python train.py --qk_norm=false --init="normal" --warmup_steps=200
Below are experts of layer 5 (counted from 0) of a mixture-of-experts language model. Rows are named router (the router's row for the expert), up (a neuron's input weights, with its number) and show model dimensions 0-159. Each number is 500 + 40 x the weight over its row's rms, rounded and kept within 0 to 999. Numbers have three digits each.
Before each expert's rows: a language model's description of what the expert responds to. This comes from a sample of Wikipedia text that the model never trained on.

# expert 27
What it handles: The words of and to inside institution names and verb phrases, e.g. Hall of Fame, Court of Appeals, attempt to halt.
router:557483523540529452472514471503391510550507544506510449553442537428515564539523431501428510485510544487420506465486484497443474527537494511438452531578523520524526542425521496553529447504511513459478525507501545519504440528537535514543482519517524525468434443503467581480553552548542500557415470488497523511492454535409488446550541511469528557479568508511518579535525518564486428497431535594472491455524485514445477543554547525488462459459500518519483556493516483523522499440408481
up2:456439581436459519459576489531514489482574466514445462504555449442494485547509462555516474525453501504511435493493543540531451507532527528565505484559510550526525519585556514531552555544427579470512510472436527475510515463466479519467456530542466446449463518494571557449510449456477479487464465453513555479482549480507548496557492459493397431499516544584486526458543508538461536512424556495499492420491553456418519531499546549466514520531502395526480490517463454485491509526495513

# expert 29
What it handles: Letters and fragments inside words, often just after a prefix, such as the s in Dissent or resynchronization, the t in separatism, and apostrophes.
router:443572506517500554523551515437503532501515499538467491453498494475521589578525491381495515467530509560518607491542529488473430488456511501477536478507526476478521502541453515534549468497475465442462559493434470514532496461492485440455566568526494480538462491512518497557473487513477452429458537512542518577447501526483528549472468498525446468518524530487547443496526513403504452472503553467481474455501449476518532494452458488541535463543490465499498506496494533499503541457474515
up2:497484484507466451434513531459511495496537538462494524543522477444547444547438440496467455539555474438493481529452548489478511482499589607473476533438519534495501603518515484503515538558547484399470502464469475546431515521490516507505534572489528467539479483501487490490448497515516496568406515542499499445538531515534483492459487442442479502488505484527515494519520509429483521580533471555544443432507484473492472549472493516512513598489421530519471504495457524501428553487479497

# expert 38
What it handles: Plural nouns and list words before commas or and, such as objects, organizations, programs, techniques, tools, plus comma tokens themselves.
router:569528540516519377495463476513404529579485509514509458499339542437541516478474459469507547571497527506482527519487478452469500479537484505460437582521507523492530587497541483516580495546542477452460510491503533506559462560556496495531491501532514520505495449516501537518497548522490486545443456470506564481544464516468495426540488498453596567466502478465451586536497490546464437533494502483503546588496503503448517567528457562458497515495482551523523514476502468530536543455431466
up0:516427534499498523471525573463516457548478478477439555475480445458437546465453528488515532495466559483514535522456476457554549493481467464504553484441461511489569472487451482512470512476507540468500536492466472456467473502522465493467424510474544508616431522437441427462487520575467522460527418498509445475518553455526507520476448452502450475531556501492589501529548484510432445595504466468542550418572442459474491445545480517517540567507483486488500540597509539533488486451458460

# expert 44
What it handles: The words and, & and und joining names of institutions, clubs and headings, such as Scientific and Industrial Research, Brighton & Hove, plus first names.
router:569477522589526513467495420574416521508527503503546423502456570468493521536510507467457525480519495528450507486497460482413472499543492545504537513466496522488499551463497470496552514524579454489453523478529530489541479504551571468522561556541541535521477463507503533507428600537539550539439493482487551492528482532466484412537556524453514574515523525494518570515510452560437394578501501523457538519481460518469535573542441509493489482458480533472493505438520521526516539460470430
up0:448523561478562470527526496531480503494546448553499440517552530540470509549465522522462405442489455574550534521508482508427499416470401466461535539537485466479521523488431517464486532551441472539397512580430443447515508534472509509474499494525543483549497519492527483484478510494530489477443482542518554511529549455504548496522525508509421487471466528467533450518463492549448502458476491513520558528525493507456477466515498563478530536482514495493451450511514476577468505574549465

# expert 26
What it handles: Prepositions like in, of, at, during in prose, plus place and personal names such as Jerusalem, Beirut, Milwaukee, Noah, in film and book summaries.
router:541534507535500394496462489487387486595476532503534450484348564422546521472484451459545556573548534509488512513498471448439532503526474531445435576523504499495533577509531479543570506525533468486458488532483550497556477554534484486556486519513535513486479502521526548517510550537484487566486453496515565479524452505449485412538485508464566548480532458476437570502481477526451425511487503494514513551469491527450510545541472572466487495466459529511511540447512483505474540418429489
up1:498502479499456473489555469396519503457407498479542517532604435507528475448415492486511476455607430489508539498511508514475508517477502530487490505532546511504456507518541453515453456547573492528484505511473534465450481498513588475474537583495405453549441545544541494471521508453523502501493564519450434504456543527479507576438459531458480417437412517494471492460520540558434526412470512543459455442453507525442524530478462473491538509522554451496490522501522483486484501521482508

# expert 35
What it handles: Hyphens joining compound words or names, as in Ant-Man or highest-ranking, and the words as, such, under, well, all.
router:460497468512404478473458458497537507479512469408548520501536435486417511437567470474478508461502570525462498441549501462515507467517449421473470463499569513556511428565451468478502501476523586536481528468521476468540485504594549465568525509423509418541490483510499534499548495462470481500455498512487473528517539509494541503530497496503451465541481474528490484534546557477498475591532500531511516575473519545534538542501426555553466427546529481453446467574500530481510444506469519
up1:466462467524460475488504483449490510500498392388472500466513550494446576511580512463522492520445506507456553577529521573470440500566502458537519501512461482547559501539526509493537426525526436552546455556509436456545527478501485520527529435439498571518507502572502544435467488550415491458533479492500465469550607514528510530479502541442437477471523495613468471503548565498387505476544515505534491467505477557534537542519475475507497494535518499463535396534541461516512508505468539

# expert 14
What it handles: Verbs and prepositions in sports careers and match results, such as plays, joined, scored, for, in, with club names like FC, Rovers.
router:497516471481573509534523575509552425558552505532457534509479509510496508509526555488526541532540490558500497499491530486437467511425404525489524512456478544446482589445538521497468490432496536566507480536505487473514545448450464521569512467501464458478557457481399504503494451562544498456476540525503478429526521575501466564531513477531522433561524479479431565519441531525581468574480507509474536402479534565563479474497510468544552493509510567501505540546552519490500513523623541
up0:595454566497475495546545478497460457450518457480501485575535516509504510589533460535502536532511537505536479487489521502469441509466557507512432596481508469566516528510556445502480472503490513511506481501500493480523497461507489463525546499510527521429537496467539516572476435507449421524501478464419506452536566457541507594523509490420521480557462485525562466452574479502584525553460521475512499555544484476534523554562547480489481511523512508498489439463505530523458534515442542

# expert 46
What it handles: The word and, pipes, slashes and dashes joining list items or table fields, plus adjectives like unique, existing, various, custom.
router:551522521531535390470452470511408482550491549500509462518336551406522541454463464456485558614504519535480502493507491467461494518523474556470417528505513521489565577516556480565565524546527457478459502510482552505549457556521488506541506523531539517553478454548517529507487540541482504519466465497519566500540468524454494414534531518478556568483529454453471570524491487513445446528503497484500533566484487532440504547518462563464490505454485519506512523452487487503492540473427503
up0:471435441519483497449562510401562498501495513431457561527507539563509520497466503522515515455556607461477537511533572545528514425467545514497541482497508478492414446439458542551603488556519435497573523488564589555477449529423451500379429486527544541489473561620492472462512534518500444502459478542582580499527525489541521475488536532496522447476515519479526516516529487469460488493495495506497562527478521515507456535449497542561475557482466549456465490465512507533457480512512502

# expert 20
What it handles: Words in film, music and album articles, such as released, published, listed, Billboard, Nominated, and review-section tokens like praised, positive.
router:452490525472538506471508530520548550513435484433477514488543572517555528491508462490483522482522541435565494531540544510499568536495417524494497479475502485520511495388575437458492495556471560454527556521533489503481576433424509446501465532534481539500422452545482522517501513505420489514435519465469444514449432389484531491482493527451487529506447508544489504502510534496488533525478462504501487541489488533514523529504491497493496489483552568438549528536527507513533486479516498
up2:421521479469441521467550496502531476458490458559562546511512535499497447527486525454442544499539552498496479583542592482552474557461498508471514576578482521511456551447518510545484483484496528486510518490590537506536511409460489434550500534435508510579507459469537544516545433531480534458507476471465515474494515517487453472418452511533537507435517505523489526501561503470532579463486432495522497513449485489424447476472541545473463504499529496528519487510486466555487553469507521

# expert 2
What it handles: Pipe separators after scores or numbers in sports and results tables, plus road and place words near coordinates, such as Road, Highway, west.
router:523555481495506589473485538512495513567534429474537484559516468545453563475481466496447466486506522474478496470448447483513506491480495513505519535486524527522563461472460523545495508478541529506429457484488509459504516473453476517472507478433555540504442474512447416542419468453496493508473560533489466513400545532523544507503468474548476546413539491553546494468525467531551554523475446508522545466401571444501564513473477541523536519517494545484469505492501557501513484508576533
up1:512477470514514574438487547539463492536580520517494493473523541502507542479471482490478542529489528561477542529550519544439491566461521485471464505490526567499498465535518430497537448548516440535519514548480505568479501450471507491583509423484505562451490446478533505536523486605501472431407527495541398516426493544580501552462486503426455478482568526460515566506473535516503513551463542593467469553458520491444473521506449493520455561449500541560499489545514526383453425524547535

# expert 33
What it handles: Nouns for a person's role or relation in biographies, such as member, founder, professor, wife, brother, often before "of".
router:548502522528517430464453491504400510590519525501542445468377555453530510492490484454510537568530535502486460497484454515459494505511499544442452530532511511503557567476576483522566464550519441489439522500473564490536466564542500513515509523533539510526471485528554544489506591543526493532438443471494514506545461512453490403536491496429572541516493456473483578525479481550426411526518521492484525557500473516452514555529480522485455520459478532495532531477501478498506483449397472
up0:432493469429438486585447504447475512499496506448477494465501483499513521537503426547552472464467509451503529533504576489503498559504546443464525497586518494526429393500516448568475499463508436476493503467507492488501429492542491474467430540491523552554461545508460506510507510496466497560509495495485516572487391480526500460566469525466503480437488476502532474497435452504493527423574487507444553453481485442482550528525515474458621533484451524588438485441518552525506482518546536

# expert 15
What it handles: Adverbs and -ly endings such as again, not, quickly, never, instead, approximately, plus opening parentheses in running prose.
router:513490518517547422482472503538393525618534523544513433516394551457489557530468459462482552547549563471483478485485503483479487517517503529513493497520495509488576572543508472569537500580486494510470462489540542467506444546534462531502496564520559523498442446509462544499513628500551525512435437471502513464505460479403482432537538508450569572524524497463427524526514459539430393532457507547449487563512484530458481575503470585473449521439458559510472546486495490538530598492394498
up0:515455568477462475476534526578545499509437491507551481573477449538552469493459495469441451506560463486492501583445419453542544493456486452547468448455505519555515497586550476503488492471431469500545492555558471462530508558505525516499478486530574438492500551482488393437456512561527449505535519435505491474548491529493380416527474539578505546509523522471510483519482520548469485534487512540431448513531504467576484486415510466411535447478499441516545516527527522551494516574490535

# expert 4
What it handles: Sentence-ending periods, especially after years like 2006., plus prepositions and articles starting clauses, and mid-word pieces of foreign names like Las-z-lo.
router:528566523548498490503477506588509543455483453449502473504437488518537474521509501491504535449438433534470453474403494485512509531488504552498499494600545508449518514538549476420477503502485521517465464499530513442518489476496493527403460545568466482402362485529543491463472569488487542514491472492486522449604536506476544453508495527532445454541518515429514548521484507506473464469448501480529519572501420513478570523489466501458510483492442568465495514489438462497475514484528447
up3:515521462525519450497524512542524451448517443483524506495583461530547570511508487566453508477520454469508510501450520480461578518473511495525506508453437549480444502487560543534484532449457457468457459555460456520458494495483514437430491452526502537514455546455537479489512407476502579491524463497544405535506449549553524534493413520454438510542513488549504393515459455509489496546527476482523518516475467541513505478536463532504534546524497567553544522403448500581443555514444533

# expert 23
What it handles: Periods closing sentences, including ")." and quote-period combinations, and abbreviation dots as in U.S. or Dr.
router:503520524558480545519503517512522439500515462480503551498544461546498485540428483512450500468531531581530468480462519481570533419524507473527513476431504562480451513451506543432496556503512500476432571531483472494468467418458513532443475578429483550466552492484522483515559556493499529490459510521475512488466538488492526574476448508557469472486498541516570539500448479500527544485443495488432493561561492576485474385503576520474467485452494520509455578516517487497491521503487504
up2:503527478522514514485581555529538514478448434538490451443474445539497471563504488495525459537476519534487482545514524493552489486536465490510514460481536542491490495460474449489481515505481556586545514481496533486504508463514544542478525446507541466521534516532484468422550527563529498497472482470523511498507490534445502548510399520472463491469498498532547461531486548528540571522472459439519514557525530512463498501452521437463499485464491501521442511507507533518471494484486470

# expert 1
What it handles: Ordinal suffixes and number words in dates, ranks and counts, such as 70th, second, third, million, and digits after numbers.
router:484454503472470508571566494488442504506456481486484479499512469482456510412480511509529453435537409455496435519506524548507541528526486523578601477537491413588512523485509465535532507423472477488469461476527461475518581535508449531493517507452535432504538577508517542475509533536521523538463474480509567496498566499513453501502529378433512489495530507510522507545539483518505528561473485516526464555442437533540501515494481482463487516571527486533466566628553484562457519449454515
up2:478488481464546523485565440501527528474464429469489502478553555500498530567497518510562491531500548481496473562520569492552509542548492548453509517531488487579484520487482456484513430516500482434459473503466502562516557434469441481510469496518539557543442515475468509454478541561441570492525519473440525420451476542548552510496443472499525497441424520479538552551473425502500522469449461499526449510516493552394481516412511543538498432445569556529473415440572476397555482479541568

# expert 3
What it handles: Line breaks and leading dashes starting infobox or taxobox fields like Born, Country, Class, plus coordinate symbols such as ′.
router:422492463461553520532419518455521521468505500521479503463575461564446459435491536465499527534502532435530447508515522513549446507516591500447506489452492408469509430453555519462540503562477495505485488519445435528503536528491448395464486506498515496475565520479425511528520527484470490500511548524475483448485461465518537508488539513435496432508533519542497510516475490454575506496456487469465504445477534502513507441471571492465530472434564485534483467518512476503449492525506463
up11:548509511467450448547465521469534543462566513478493552476564580501525509471482437520483548561528509423517558550452478525512501476615521522483462446497489490474480493529488510475465546411425432510514500532449533478448457501508507482502520478546465522488533555481492551480546534452489507543447515476566509499515494538489523489482511466557501458485492486522537531519551467448505535507509563463453473512545571506463544547533501431548480578443579382440471501501489490514518469519455419

# expert 12
What it handles: Line breaks ending a paragraph or table row, especially after a period before a section heading, plus nouns like treatment, abuse, renovation.
router:557517517536530415446462499509432509586490533510532479537340563424548525476512458441512560575529526492463496464489485483479502530491477530463469523562511501480540563500510487548586506520534469496458483507512546490568460569571508498548504527509560517485457472544525544497484553557528498526471470495515543482543456518443515433542516498452574565476526505493460593515504499542464426519509501523490514578479465498451502571557450579451471511452460536492505531465503516510529544483410491
up11:470479491533518561534555572479460527547526522460471517474478441500511495485544463470482506503538442497474523493506463486478445446550487506525462501535547511452524457499504505504464503507498548515483526545538508443471498447430465490468444479457443506507491590487496496587480540465443456539577502527489451533481559501577553473455513551480532442447514533422571423419563465467503450450494523514499535553528497511496463553425506519492566600560529446437511560513512464510475561481566468

# expert 47
What it handles: Month names in dates, in schedule tables and prose (30 July 1998, November 26), plus time words like summer, night.
router:531489534558507481484494465527411551592462512518574453508363525447515550474509412457488530499531576536498522458525446528487529501507487575449528509522502524503517537485546503545582539517474468463447554499493537478526429535564440518543529491466550502491458482499528542494494589602534520534439461482529489486542415528433491412508496519467522544462531500446478550523504481506463444493507542510510575557468501562471469541564486524456431496469515502555514490464529529535546573461394506
up0:541530504519465522401467424549473514460556469479596505507516456478479443488456491511511452527490481503487515445487527635445515474494466459480492518538482484523519377550515542497513439445574477541419476527481450428532578527462547616530429502494486490483490480501496503470556514491489513447444511426462500504486460498495502467506457485441468510482498552561494459479478565483553494518470484562523485514486517430468486539483485534505506580468557483455500487493499465506536496471554539